python train.py --n_experts=256 --balance_bias=true --tie_word_embeddings=false
Below are experts of layer 4 (counted from 0) of a mixture-of-experts language model. Rows are named router (the router's row for the expert), down (a neuron's output weights, with its number) and show model dimensions 0-255. Each number is 128 + 32 x the weight over its row's rms, rounded and kept within 0 to 255. Numbers have three digits each.
After each expert's rows: "comes before" lists some tokens at least twice as common just after its tokens as in all text. This comes from a sample of Wikipedia text that the model never trained on. Tokens count by the router's weight.

# expert 191
router:133135150079105128155120121113125188136141137131087205096137149116093196113166120151116136186109110135147123037120110142119130108161055119152162089146099103116127071154146152168078126070183137094099123111091126121149123166148124137128116110127136146097162161149071194156109112139124094182156115071180138088161138100125119150066114121174142175085176098192142085150126137210123056162094112084108143152128131057136133074137146206143124180141092157137101091113174090093142166134084119075130120111127104106127102122152108086109155147155201109153161063146122167158099132135092093083163125137149118086144098122116138174134140111130095109115174127190093181116138172129135141153176057134081137099106086080183119150161113104141157152095061104138122128078108142170166099124088085
down0:112129107095176165108156107101117165143155150123167079124094134147184156106172150141119175096172139140152168156164119164121130122178161164152135115082085143186132160179116174126147110160148105075154097123099164165179169105089140188158131210144114111116139068145122146110125153086164113167103136179147152114068148133108154164102142106155137120192213097187107109092139119156161139164135124141167103123137117110115148121122084167148114102149146160124116098102183147178144149126181141091116158088110068148105080140131130069105193160144120198124166110195148114122125198119085162128104107129176128160108146160118078216153121121165138107151083177141170112088145155151146135132088109136079133127157113173184121086078092105164131071115124142069063170116172119075145146086067147
down1:121175151124173139122107170155142120129138142130090125033065169122198153113141191149051146137094114083190116103156119172184064186146103124092140096120154102091126145089110143114102092080139170125132115142146116098185115146126089076136111107155148141134143141147086147163146083162171070118101177079144146149123132109142156206141152203145114148123061132121194088172112096144123144057108108108164174153112130132161126106077153140097153116141140101145132132121101170148107122131118116094145182154127193126139087141191136104105125086129132087111108111086178107116092164120125103114115155117090152201119166112119163148138172132105148164155122041146081117162148181144049161102123118094124159101117136110155076161141117136105068165121140189108192102167122096100097116098104066
down2:191096165097145132081158144085114118134155092173118145170141164115051084128081150138128117092127117133126088173138156163174082071092159144120132151114141112125120139165101204145183139147150148133100098094073082168086129155148159135073092168151093103162109123141159135185151129129144140098141097136108122109092072083137136106142185158131139095120083088104146130148129140138094163192101101106149109168174090150103127124154106168152183170119142150115118143121140116108162144091101140162159158155144116122081108102133042131083105174100087168184118134120137107111122103117109165072075117051012117103147094078060107121115137146072090127127089160125094154124165102104040132132156045105104133121164144126137102133083200112102065116138092137075132138117163139167092121097163147
down3:105090130117159155141128147169101146157162127127108167084174084105105176143142120140095128171133077116131082147170116098197081165125093117120149179214101094122109138103059094141149079119153146128150136103128146129177151151151166117172129082139150076124107056134117130106134116127180075155095152064130101111114093156135111130092096168223134143164126172120138117139173170170149091145141166052088139136152098139132182127106118119130154179108125070057136129083136136150142193118067135123110079113245130144194095107121196062110169112105125163092157146130117156102143083096105092165096062193097102128126097128148113106136106122097141109107089135097152144066100126102104165105075124136175098157139136170144091122118120201171122115123152132115091174130148139149098156133119138
down4:177131110109150125132106076086163117073091000080168182166110137081132129118138132138165124125064123118161142186175109052115079111199153097125126103110118135239161108139124112147130111173121156171204139089129077192119134091166135130139135129126178180132190125131111198131073099139110151128104104131136178151135103165097081116120176133148094133157150154125154113107137113139129129130118102105133148082172107103122110107136119163062142168175107235167117127082104140161131081106161137183143126154128132090138098104102106111127139146158139127115097141137110099121150136136149150097155186123148143098150095137088156101125180170154145163158129071101121111145114140153133131139060175089108153151137162193169157103096095069150102094117129152168156160105093152133067125135157080
down5:113113164135116107068118135141090140056123112135100141121091119162155115099123131154091152110171169210168069052153160131130125146129172196145117181166138137120173118182129139121139108165115164124104118146137074108125170128184146144162156124108094147105115118147199124162156153108134143094058144109163124115096167108119059123156101101156120089172089152146045160136144089158097164156123058163127135159094202094162149142133102142126127096114150068078175149115055113137117174122165143141155129113119101135130210138064105080125145052120128124130099094144187095161160120067145196091123111104059118088142113125160133108110133112152177121087125136147115097137097116107164179097082155116078105135146093197119089108160155160057091140144112153106118153143178128076128148146158161
down6:099202131175112104211088175086108125095099131071107100181120123076164116120109119139097121146155157160203114067115126085092120123156122082161111181141134147111149140168124102095124148108092057114128125128098123150107027079104129135066130120138151173116130139139109139173194104169116094085123098134126095147069168171114210150066166144124147135117165162120145163071148183106114100119100117099134067133151130100063132141133111059078161102087129086116121180155094131134112102115142098128091098121114136117226120135195075137145152193109102131065122111047152148108147096140120119093157123135143099149123144147160088161129144142176160112092194137197193141121128102160176117146115114133136132141146114157116139142139128119137172126115130130144117104129175110157096179164153071
down7:079140148106135085110138119092121118127088104115155140154131110123142112135071132131120132133156146117070110107166103144122167189107142174130087169146093130142146096019156084131126153097101130094095181126124135167072112137151180126104124114073121155095090111124144124173220159153116123034084139174107065138078095124139120101137199138134119114141163143094086160118157115126157135090142124127175119147133117145120152145133192181149105111124162137134136122112158156178148112150179089137135134118161145091134120146140106127128103129087099162133145126119086070086109164061145158137076144117145170147077032114135120098155105082126190101129122141041138130152127086080130087133163071102099118160104107136098183155042133143178174113144114158135075107105208089155089118110132223
comes before: "s", "land", "d", "z", "low", "f"

# expert 236
router:143112155072140162132121188152128099140171099107103180146124101083183163057155090128129170127111096117105148041101102140139171099097106137089124122114092170174151082142140174141098143044164155114076132174100084074146158156172140165142091068096119130126115185155084133134125157087165119175147099115128130060133097117108096163095186106134192120154192125161089070165124171144100128136085147114086139181085144131147103156180100153115124117101048155141138134096096082154139124155120126113123103101098061078151121113177081061171154103158087120158124149155150134142141139140101126141140161106095151065137138165120143151199142139158100139140155136180122156115101173139171051169132108146119152107137068092060110120164175080127152119112144108134078108127173138098134101108119177
down0:132122109092132168104124131092130132167095151155183152102147071147206139123076122150120111141139109110127153169191098143101109147134134125083163143107084143159147072163123172140137185152133097151183094158118144158098159159095150176128153136075096170131156090156137123109112125189181118157124108148138141174213143210129068127107110146141134089130087104156065115062119153160188125154100146076073137134147103178121124074147135152134140126219095137119059110077127113086172125094123125102136116138147102141120106105112074164126112068101113152106194105098153154147168190154109109129210107157150087062166162121113102133134141134140107090186103184152122116164104166126200160077096146149102132136096173091175113129137135132192133131146121100117054151110112099115134100162106186
down1:125100138129079126127116165104123167088119127145127100098108128207183193118131135099091188129120100128150066114130196137119117176151113077089095083122121116186169129121080147084151128092074178188070178124192068122135143134140154134088124190128069123135142147118156136118099077255076162116155173095176102082087159132103108172107100153123142144086157131129162134128138074123108123132100172096128113168066105106111095104157082142128084123114121139130148172090067120112167096113148101115138185139135172150127116107106169111131129101127129109128111133118148130146037093177113091181111135164124172137127150145159142135139174081150130254127121105143066126120142126070095172094174147137147159113119150128147112102147110116094143180114117132136141139179139167101106105164117157
down2:159139150076180121097085133163090111117124132090115142109127162168130089129068119129144135183085113157109126138164159184136154079099149173130185192122104108155148111142079104166158163129137171143120096107114129173094170117144104166146141155175179096145119079145202132134142136150092147170082161159127095130123108121101153105057183139130138152116113143113133101170137113132055108133140168058181134119180080105101149134112131109149133136207139144119121135113067134093143143072132154130093129149158136175115136110085115172069142152174181149160143107147196085119191139124083101070115195139052171167143140145046129104121093155116206117113130151141080098182148138141100087130103187109124143122156159137079078137084151160113137109090158094119093141118088143145133227167136158
down3:214131138169088124117137146132085153117190122182130118123128133121110157131120111139139098139096073151111110142117163111108144143068148137139114203174147150111091185182136106123073112065137113148137122112133142109055175123120105120127100090111146125146147134149159112081133117076146125112125161062152162125144165122135146120120137159187117154124103136135152164098175108156169103179111052113194134137192141094179121143125128168083105113205171079095087112156150138134184145127056139159121113094184151087108158121161077094145147181111144140118123193127183147115120106122149190108139101138156109118103077132094160126085132109154163181181133124144123145143166100118090178034138175091196084112078108168188178149168136150163124071157135144171176119160161144119172170111120183
down4:178151122127145140140146128102126137114100076131145185080140108153141103181165127118177116108110099130116144124138153135155079128094135106171171115065132093165215143151077137124123081094120120097144131163161135115124107166131054105163149125115132095117127052166131202088138077149132124118125146189075184138109158155128124060131158107153139122111110157061175110155125153066142139120190125104175112114097100129148100169116144121120136048197115173119127124123097141124137138136162145148124118157142177143159097121118038179146139144115123097131144161159121171104134126146135128104000111158122158084097101096147193064169189201073088156130146103110137144131121108139098171125106167159125139186091130128070187096150126129158125125128084133156150175137081165123057084110099112
down5:173135127127102210134138183132105130085139143115164154115072124134109146131089078190116175131166153157138081077086211132138145089161096148180068160174113158123143126136166176088123138125095164111106140095132145091190194111178177162146153156119148120115142108132164124139134149132125121169022084095085103097096111090120070083128141177134128164138152182123103176103150091146097121154157154190145051147096142144140127093126110151203113125139184100150123109130117137113088158129112159143164178127103096128148113139159128169148112153112111072079070085154075124194151122184133112179133136162125134097169184075161063144092078133122129126179189114126109114146104172136145158108134111086131105120084142132134156096186191138126080100110154186152085139125135133168149120106137144
down6:082194111150112096097149134153145106122098095142126133151155157097116051167184090166167145081167129160131154140151134130079149109081127121120132142112110181202087168124124159131076166114111113146151131097127138142136064132110123088197123126032207159103122167113146197165131119111153117160099129129134145145077129127162187082136161178160190124143119123109159151114141198122135126105167172199113072130098191153150136146174147091167133133114152166168103124188100181115081070187135112168160122098118115105132104159147147154127178177163087125124129161168189136169123076102178155144131141109149110161118120111129155159201133140162167130055131097148114140133077064152138135142131140094146132136083126135151158102142127116146171126055146106135142161138154165153112115149183044
down7:096106095104139121152110133134116151104107091096214087144112083090116148123135102148080135153166136122162127146141100147099157170071102155060040172085166088134120145082096138060080142174123148141126113110062077149079114144145110074077123129115123159091115106137137132144168170100126124157130094178091077085062119155064171072172096094144115088133090104131109135077110156121184098109114163083154157092115130150106112122176110179137107095199127107129117117151149169077157127123121116119117138126128127152126138145064156147124123192130105161129165122075145116120100125100181119145169150186130133165151113083166118101127080107112155157051193169134157146140130081085138099117144134127074156148137121131108187118078160076095169131162156177168051088141189120100123085132168179
comes before: ",", "s", " and", " (", "'", "a"

# expert 41
router:165133117077058119081109136106143095202160118117128155095179094091112131106157130114120175124106106251106146050137112140131188120155132142160145136099110165162180101156134148158073132084192136122107145130068107086160133142151110105098150107124168119057158110112094146116108111116183125142100097146133132097169103119114173146094115163112084181112122088122123139157112131150108149109107188065113145106126156147143112171127068164120085182061065062174159136161121103154089167207107108133185136093163107102161126119142166128133124185138117118126111085146091166149131114203085090192113118181148149125083107140142106118131144106134113109182122130167117136096164184104153171152129134125160103107109108112140183168114166141150179114081058119110074134101158110150150127072113079
down0:132159103142085137118191099121104167124108129164096108107158151063173161071117193105137127121162160133165144095158099178174097144115121165177093172144148173126100136158151140144109146144177123087146093124089104158108198132112109173166134166124150131154152087122064121098110163178124088210153199152178119066109155119132094139134132028100107125144115137131122119096156111141135140100126172115115134121123103169163063136133078125138142029164163142141125143117082136144134178108137125094094136146139085229125127142142106106128102180090204102117114155140146155205156152108144135101144109146141108085110176099084082113145148114110136140187099149101124093167156085127161154097098104142127157137143146156144064126072141095123099141142146184079114128100124175020133106177108137
down1:165106161146158136129091135084174097120142140081184151074090123149109125138150148125141138137111134100163124108122156113165096087122172087122133162115136145108085196121088129174110131104153222134127146127164101077130101149103090130147141127173074145105142078143127109131162168181094105120149104049113092168156173157165143132102144128128056152058146219092092110141148103138116117127053130084128111224116102112126083156100102141146108097142126107119164171116131049150097124106145075136111164104156169077117117063131084113150152101072135087129159138097127062093090123082072121151130164122088172182149092147135087072147159137108114097155086075095060133155123165152072112111132172133103155150068098145153150142122162131166100100159112098178172166129137090089093111076122116
down2:181092076098085119155119095132092124170143164141132143101175162111126121163058081111111138163079070151106130143136133091097111084136090138123131178158095154143185136106125145142135165079133089135134092125125142123065176118113118156136110156198150173091084103092098058137122109164117131134144083107039148165126128212171090085162195078137124128108142111118117215187141121070060161094142143120198175096128084166085143149155129140142129155129157137112125135104102161135104132048131174093103075107114102176128176138099090134071176125171137129092096178147125176114164100150091103114101145139083113172119113100117149123109138119081163063118056119145095121134133093140110136092111102105118121177124167119206102064099138154075111135116178153108111128138146149137138157170122123
down3:128143154145084145180131110095061158128183109048122141183170111115132126129134105126145132177127122091104142124133169098179162141116176127108135180089113103050176128119086112171106141127177179124145127122131132039137142126135051174221181070067089095116158130067115163111166122091096107143116139134121075167113170109139148087101145191181150154212153190136127162105136183121126118159102117094028106064164124103150131152123129118125133125157125157153151162073116092128136161122116143121117132114205070102144106125129139118141110127138153094102119120126088094085117090135145128112116085137081192141112085141146124109156123147105142212149163078165127199134188087137134131125105134097162136137137079109174144094129125171092083127120140143148134124109164138123090105152109193
down4:137137144196155144170099133166115110130137075031160115085123127110107098144144136148119055073088078095142162180122159088091157130152149171146132148064164103142112116106138153129192107166144051117183149101169140125152154083159111076104109190138112129137121089150179179124097102119091154117115154178093164165135129120137049112120108116146130137149121137079097074111118115126125125118126122133116152120144088081173097147122168084144199136161134137144152120176125084130138094142101075145079105180186136104116084086109102128145097152134154156107183101117154117109111142171174140075107160096134151088120147075174218116142140120141123160156100116087098146180121119123149115147118104163111161186132155216155113119091157112153140137193101143154166222150082137170062131163087136
down5:123092122131160065116117177136127059049107127106103186112142074148133087087153088132055179170131133126114154087108163122136063119176136117117115161139111194140129072110154120163133105109106095119099148125126139198164106104123147164181156110103156144146177116098132137141161119079155124166155148153126129133095143136100123139140121112132153150133165125164070142091081117114129149164115072098200053152077140107148112112116157106185124130160154128164106073108099134065133091103153135099133100096153056168152112112179141123135172085159143130156114123117125124148167173107115175110134154130173175169166179105159134098119090092076097137097148133152121095140183185111163083119105113169102149200095157202107128050127176119098097179181109187122162185173134178154074094135149131
down6:145180126220134196152143206146107168131103115114160157146168118117104067111120074112174158159140130152178169091128070114123145144150141099126103173117131185140111122133114135141107144173112129119144153101118130168160108098154110092170088106147096128117178130111120160157185095165108177094082173129147118173107180099177176141109132116102184115094134140155141102068099185117087141137088148115189090124114119167123153082115105130126146144159102123105066165139112251152109110119166097147120091116207120146134138120131171097107117129126102165117170048141115165123153121117151171126135069109114130117094193147110131122174146138147158093085198102116128177186168123101148164112138153064137189142088137162135125066151085107103123115155215090119103146146110183152145126158148085
down7:098123131092148154140126133121100092088140114101130100111125165175107059135152098168090117143136085119087143223109150069083110135142111028082136124095065093124102146109124093080155116138126158133143195146142147163151107173113090123160114177105187125114068161106165149104142162169136123141097136139143138195114120096170159107142175114075075119168098123101110100091239152128157101138127172056125192094140179091160133148127137138077126079150132122102142086152046127141134139112187128078130152141118148142114108165081136158138114117113146117106130102100139086122071133051158036067123136105160118106144119106161159122102137106157136145062141102164111183124139196073099115179157140128115150099132138153124146147096118150131203113151149138102136130173129125130116122102171189
comes before: ",", "s", " and", "'", " (", "ball"

# expert 223
router:167152138128058113092078163132109127209162131141121109189134131127137135095173133108124153102126044079146114087102099125140216125108147118078164145081109079225138074135111134131097110073176100103135121132136060106134110154162122106134170104104173148112153146136107126139123121113187114144147145119142179115149116123111098169142144200115118084097133106168090139167110076135116100144132185160108145152088146150171128147099066144112091230121061095141173134139122113110148129119165082144158109096179119156143132107172126097171124156117120111172114075183113120154129074175080109168138139194075148102043123136155138159149120184200120096135095111111139121107166187087135125134175128150148088109129092151153120061146122141124154093093073086102106144150131073130142119120111179
down0:134129106123126143101117135095117109121109095157088136114165095129141127107142076117119177119135101201135141151196073110132155148145240131141103137120111153141167115097161181139106150062122123091178144159109123221122157162095146137185167144109119071141101095165112130120122082120130091144148140180144152103106121079106143096094074196085128143151148120121074149075132135154153159162107158113160078178150130179156114186139101136124116117165146106136128105121127109156168141054160143168033105200165062152134106150066128142139130120097122145138125102157155109133139162103061114064122179130154099125089161127067096099160130123203124154152115148109154116147127161109114115149142136048082128142087071131119132149025138157179157134156110092096106088151136131113130144188075110
down1:136061128101166099144119094128115135088114181177106181136082140170125177120106181114182147139111082124188151088140129125143095173124111131179127157145200118170135200133154134170120162178056112143093162108156078102095134120094089181154114134121137147133153114128088155178134107126118133075129191107115080199118068127154208115119144141132069142122179137109152139143130112101108145070101154123177108156072117149112141113072115082106120095138131161138156102150110121101117160139132116137102141081168158145090089159148109108118190147119093120119130118193059133109113135114166070177134135160160133169119084164153129139170108094157133089118134138137080108136133162096076134175126099128149122156133179004129144083095092109122068104156111130152147127136142051138128076214151095
down2:163138152162110164140121127082137098134104130164158126101167200152088125157094141109136179173058130063081132200150158157141180141147121135128183155119054132101100107143070085132165185125165144173126125108154134191141214187124120124093132117158108077150117106108169094076134084159116119156175143116082083127148094136131076155118195104202161125102100112144168082187173100064159110151067149177129132143128083123099161145128213119111134119127142093080085128125103144116109120063103152086127118136165150075079130095116122155127187100154097144135129143126122130132162110139152096116211137162105113157187101128098181134097110125152158106092157118123110112119166156124123076074110107116044118083173149116148158134067145132114088174151147151113151157125133159152106132147103095
down3:166158149109136135163127138135135085071152107143172166112166141096119180174101181116141091081076120101073138169149139145202090173084133122143106160160120150181131080194094069125136121120183119151106100201123180138084132162119061071158097127162109120138152168097086126114111091160157112153135120085130137164150108113146139082096080123147067071145095118129115133118175090104208178077115128088095108117102162118180136146148059127127124123180109179129180118099085161115151105116045153190096145159127100119106171073193125124126112131114145082082146079115108129065151163143107161104121079087119130155095138131083141089124089107133152151119078104100090150159133148120127108136110142106167090099183133121143073105131110128103166092165079189063106101110090119113178151140143147
down4:154113130123189103164137167101125111120163127063151168131083117123139095153112134191133091107040115140161155195126142104097102146181159139155171086101137104112114128178207113139106084128132097103125133087165071116109102098163151083159164174121110112149106117133180183153152052121134148120085119072188116142130129126097121153138182116132087196159144147161142136169096180132198106089126108113112118170118075162145126096196167136064158130101093158165080185097103104152132101069163154144150088112150149102184099105165135148119144108138111091104094139111126162095151127139152098120126114088183158153053173180093193149127136161100089144158111122144121145165115156132085162138065083149138142108148098168188136110133093119146099061109116121174141157085151105131041098155124131
down5:146120142151141105099112171069145097077169120127174182145108137137139147149130025177056194146160147112152119087104137161120049115129133140174146255160113193143112117091119135160121135099133188112095113104095121149125131136139100137131131172185157116071126141087097130176183121115061089120116154182120113130129117148169134143156113121126134143155199142144136092088150181121104133178157103150114071175055176114095119147149096133152124100151100135072087168117141090135119120148129157165143105151092066094114121187128093076123154104177164131103138110109088088133180107109147185134066119127122151120155143125078106100117127088121151113149129096153077065118122135120195114117171146144106094128084117156109080115103196109099115117136107141133129087146091169160088110178108153
down6:142137108140124158090081178137121143130156059137172134088135089183144089124119076139164124108121134150128151088155122101156148102109171122111135151105127108156126150120128115087142097096126084142204139132102161128132088078177083061128111113127089132152154177127127131127146171133141095138100113213142103138079148129121167087131092155162110067120085052090135098118126108098121115129134098120191089118133181099125134134132081121079164125079155124143053185099047240113132121133131126164098076127141097088151131079120179087105098161115095122127175185147096122086083089127146159072111139170175122116131119144100123184140148156130129158095159112099130106148164062140065160077085164105145125169126113195145142082140144088140145083137143118166109137187120113051109160151217147
down7:117099145119134115174131143074100117109088060055171089136135141149098086166181071116074129149156107065156148118137171152117166195117095132154090159123071158122115160074144149078123117119131173172128175137104110138123077145095142131094129119186122164148053122200158078167162187160112090163136097169121116128138096094140119060123094126125088107152119134144101108090142107132117127168106077061098145072122116124127145106130233206080175110150132104088103141105127123093149174169175172114116167133152136123116106136162139121132088181149125143094166108121205078121099060092133110142183154124148170158101111114133101111090106109167106102088146111124160147183137115058072126152159101103126145142136127143116112142097161115134127116189145142080100072097162156135181087159161139
comes before: ",", " (", " and", "'", "ic", "shire"

# expert 165
router:184155093108096149069100118069056161153141113115107133073137052104189135150119112117157139133097127157111149106137120175135169088101150127104138134115126139137205086162163093151115117119108085095095173224066135181138140156162095142144087115063146133111144188158111144183119159105145100108134116136170182107129090064093143145130125150076083155141108124171083088125146124099072130137122123150126129191072155138142072197113124147114115152095080091177149091122100112121132185107082168111213117137094123122150134091110092112111138142123149105132073124154118146145124102113046078187172104113065122141113105122139143132120114207154117142158165133145096129126130176105174099110168101133100112054101094112099085180177164139171151109111124046127126175131139126096147115120111151
down0:078077103189131130135127109162130184152148098137119037129132104172125121126047112142091184092065128183065136154139135138102161142102149127158152121116141139069144138114118143140124185148135168141135151143113152180131151088129092181113182138105161108154082105152117118140080151100154147110183048112152181092108141083095113108126137069144095100106082106077125124145144161101120102114179176104112140123139144146097149152083161205149173102133102133138163147138161132088171116100086109110066106102092136101161145166084116110124128144091152176139109137110150128126129170085160141096139090105233107134103164124170100152165121170152161140070101127159149157097101180107156148104169079126109104141101113145132105178083116153169244145149143124164122104173103145094143202165186108
down1:122106140146114194113091149098086110086120099153134132095129120174158140144132154130101123137136127121202070095141095134118145167072147128174141152159114113108135140158120143103123131124137177156179153110080204128147155119133111085126129160110100174081107151058133152209166171156075126114111253065149156137114092132113154106137110102132088184106140146129181150125099076139117176068129116048087121115114056116127087107068159106126144079119088183074167118128121141129144123103136095091140118165119123164149136118179083121130114128119097088144099119100155114150099156128136168155122128121062093118144158081164178104174078156146138139107148102187111104121118108083193117096184116164121158097052144070167131176110136131147101108144119129147136107204199119137109055125087109
down2:112122207112112102085078103123059188161122133113126136135113114135109115131097133159141167091145119171144113141151120121098172179157084192106133173179143181115127123139124122111149157136160141090088096159120127147108103140135164161052077146114144142138137068140106060126080155148116168117128163146112145122137112122137122134089143086204137147113078148110121145131061070126151197136112134088166122102148090159127156142145097044167103115101122164107173132125127127031152100056084088081106126104134108094078139115149071145091164182116084121112082103163158158131168040150095164107169064128174132137111129121109145116140118125108204109103115147149030094133152128122103112089083110147117160132182096110181108094142207125128119102125164133159077139103094132123118113191119085
down3:118096172158054173152147118158117066131173144123177128138157138141127150114133209130124099108186112152107149139157135149186150132059118118119157153157114195130080079132100151095140122108208169117122097139148145136180123113119110082143115160182112164136126066122123181105151103120194139126100084136104145156164136118148162134119166140190131131141140135119132123132182097119174119157153136110130074142142146115125139126181188162126114089154189061078156150068150129115095161073094105158114139159185158074153105128086198115130138105150111205108129123116096152189146147167144149081147144122122106094132063134148145103160180141180205125132114133119078141112152114124079094072134092119158030142132123142173122100154153156168111108180072113085095065169111149089076153127143140
down4:100108151139131082128127130116144125087157113098168112115167127144075136151162108119129097152112095115184072180148138090138104134156150138129127155126150113144099115092131092107131093107150119156136095106162149137158205151129157077102167134181132130131148119178122136149136117133152107075115089103133116099149128176135050097167194092144124154116164162061142125161078148149151103116129125082120150072143120066137078122130181159146114216144140201205056118139078139128101134132128128120131147156159186112108073076125094168170158148108140085204163153122146099133125213136198161106135162140112140092151185177067098110114172088142090134157147103129135157086127070156100135127133148134126227153116087204200139082125091170126128154155114113072085156081156135138120118129129179
down5:174177159135132104096112135161060111082175107069134160152066146145149113145187167150172097118182104122125081150148146141141146101111111120141149143137130143149141121118197155092152155135010101121124125096189169139099105134201140121153080158133127114131114125091194170118114126157060089138000140105162102139073140119133115131145111109123119169155119116147084147123111079131078118145110093113112100116113159107154156147178076124191112120095123140153101098123136140127125152112185108110143123155142144138156138127152182125165112101121156047129035113155136184156222128179138183167087132065114161081092092145102066132152124152145154145130130119060118096116145142118111155108133110176133187116087148144080183091171138152161093116128124114129133141127119159140116160136102149
down6:119212146195170082099131196110171143121096110139157133143102170138156093092153134127129102088184123084153131101151106154144123145115130136139120101116133189121096142154119138131098126125046094173090116150125147144135130123112101153084143127184134154126142146177153169158151036145128117106067106130119076151122142121132148059094086128123093108099165091060115130063108120167113165105112147129181105157113121163086162153189163115109159154087155165112130151087108200037093125121175137156102071088174145118138115133112154108101197180164077105089145163117137152119180095179098137121175138114201145152123107134116088132118159130141161161159130093200155148187124078138109132124111113182162137161131109098140181106128102095175092205116127164139145097140127068165083138110095083
down7:127186124166151063192132087105117049120091152097190130106142147129144099156124133136119150087128091093140186146146121082121183190112096078149176117091113194100108119132152113073119099101111106109137111124121136145110092130152140133063172118129166148099098143142154102156181182078080162123145070124104090121084101106122181148126119105141069121140126111107128090077138143094176151076096155119134117123124143133122141133074141131044093078175192149106161066116112112076122129206140081146104136118154129115092074149082122114159104124164095159115168128176116042196098157124153103097130193117160180120128077132133151088179100111115124125125126136142161123131136154028121159206154116120135110171120142146115107082148091166176167180160119145101116150139169105142114105137157174
comes before: "s", "\"", " \"", "S", "t", "M"

# expert 144
router:192180167070109154109065143109000184147162132115089134146131090084120167121196108104142188124084097110140152140090098187130147108149124139118148122092093130142142125206131146161141110107115103089065083124119171171119149181162148155102153077101145120112166137112090147155092176091133094124142118172196137094145091113154127141116154124116132174144116114179169104133134152171036144146116159152095162096063141123180085168130101142105079128114094146145126115128084107125130134107071138089174117110102118131174147106135142130132153133146141093171111119161085149125110107109117119090164068131059123125138118113191138144185128185130087161149140144176117133118134156098178164102144105164087157031109108119124114122127161070196143089084101083104088117095126105159155094092103126
down0:158084174146148175086140150115154167090032131065165054127107141140122085110107164105159161126116093162155114154110168124088124124071151190179119102099139140135127096126141188079166118158107152085126098153046136107094082147154115133103176177134132155144146117172133090057095147116106103163077119127177164163050131099116150124136103096154085072240079128088139135123169126158171162116040117108126089126106100170127193146191108110128171119165161118126136122133108190129110134116156135113106140117147129081148138182131143156090098162089163190131154096111146126151164127153146126076160070132134130114114139139145063115100121152149146098135167131065155137132091130184092158172105135129121073162171150147169151141064066120137116113115128139081118130126106115115146164093116120
down1:137142160151137089069142179155048146132119076118170125133102168082030110117139140162081162108067112157138111124150117133200140144153104060134137185138156062093143110111125073135146116144110163214060161093102099095120118130107106130079108136143124160140137129129100165106169111174097165143154167141141122117112120118177133156136126166060118152078161097159105122140115121150112169115143132120212102102146130081137132079158159133099144133184126088141142099127149143084128098052128123096131157133128189133127105128103102125113125111081119106204135083068111093088113147154126125123130122120043130152123106129124126115101179121109073133162098054204070178059177113146077112124147127134149147148164174146082119137180122106120093146185105128126142150140175077128175162190143117
down2:090093200104117097179184086136137140087093179163119142148120113124116128135104109125134128115106153138117148142115117126129119103199163139133193100117167070120080140131135127180124112156107197107108184198139169175089097117095141181137050081152121116168080108106104136116167128120093136131134125073142130139170161137151132159117175106195108125110081136118071151148072080131142142111085133157135157095131059140149104141151075084137141131147156119187135175093111121178139100012129106108108172106135168110102139121112127101089083116079092135143114129141151119084201104116100152072095076161067158143170129108085134077109115079137162132123094107154108081103185110114120101133135118101085096116117140121198116146142179142099088151104170123140134127040154163158104120204160173
down3:165059123130102094122141165110122112139162140080121124102103139075144168173122120160101138176131108091143104117150184082150137123138174133140135129101137147175101099114046089080144071110148162157150086129165097096139156163165134150165127156124068098123104191139015110075177137105149109145181074111153133112169128110140106092114125140196128143134166135091165164142129114162141049167118098102159176127146124130119140102139096110131136148221165145137093123124174185099099158154137121128090137116184150145140167095118072202131129142129157148141099154168150111152130108145138125137140133167118134111148148190072140085086121115131118201180138129086181161138198096133114162218162191186174114097179140133172123108115095193104172110140131076160145099129129135075106156101136133
down4:144076140132152194142155102135150112093115093115080115124094116143055124135195124190158137129071060144144158155136149106087094127143160116154120156111134108117061103182119051166189136173106153167141143096145169121110120160157170067078133103211124112143134118185139115100144143126124107101080131118120135120124190167123111133120147159126182149185159150107116144113116104116122146113130108073145113086116125085136127157140145137094155097126164152118101129164112154076105116187156120113143123107119181127166145081096119168146162143104145170198152069134132185110128092120208132035101169113115119116110174144096097107156138120169135123106124093091144075168048090103160178124173118109084177153153093130193099109112117130116133042115104132139162138073182173162071145137102070
down5:131115151197107070089112212164024134066141108090126159187099143167092123139111120125054154055071132189171156101138155090134160093161106116166167095155117109144085120157122123127160119132151138112088157152122116137170135101173192160119155129088159212080104102123143141116101119168111169211103138093087061115114118154136115156135100085161134155166134118178140152121126148158103168100092132150110047146097170088164158147150141145141126159114144137120154102133090090182181126129137152138099154129100175077113082096102171087161148118101067140183038130119125153162163115121183111133081135090130144094152112088145101105167103113200083129115124092144111107087097117139100107142119135148133130094165150160062144118118125093089128125115087098173154104125115119120096113092156156
down6:089176221103143172156105105176167171074104127132147098145049134138148108165166041104118131122147146151180178052101154170147130212157147132122104093085054142071123130125093096102125099111075173121151080097122141078112095117155119092087098185114139093116135126135104128139144131121099152126090091126176089182104182187177140142079118090140143100098128127138141109100162159109118112116146148146159115151140147196151152111148127053080140174110117115097143186126111137157082185125115171119094078099166077170139138136135125134140161153105058141119174102099142151123084095189197126125129115079155107112081149073158181134131092117128096171094130110155163110171078088143094124121104166069111149136130147153147138127121109130110170071175133122124092087094116123121110085160112120
down7:126134089108154123141096135129076115134111156036164125093078148172101103138121163143144135133101135125094137149148129153129155194126118136105121115119100105114067101089104148104121177097079151135096097105123162157143121131161174090047111164108101176106129162172166097135139162129073096146082202155163081139106086134112085096169120149090137151073114047134135084152136102125109122148102180131167174098126156161119122112126128094114139067171098210162059148158132102101074119160091124143135079175126102150141148102166065084192152135091135136151135169136131118110109134125153135130084098119074178126100072082147098118126113192088081139076142169129174164151171122121138115143070151089100179159133177129162187135120186127113177089116121124043134093129124094116209139143173139
comes before: " \"", "|", " 19", "-", " S", " The"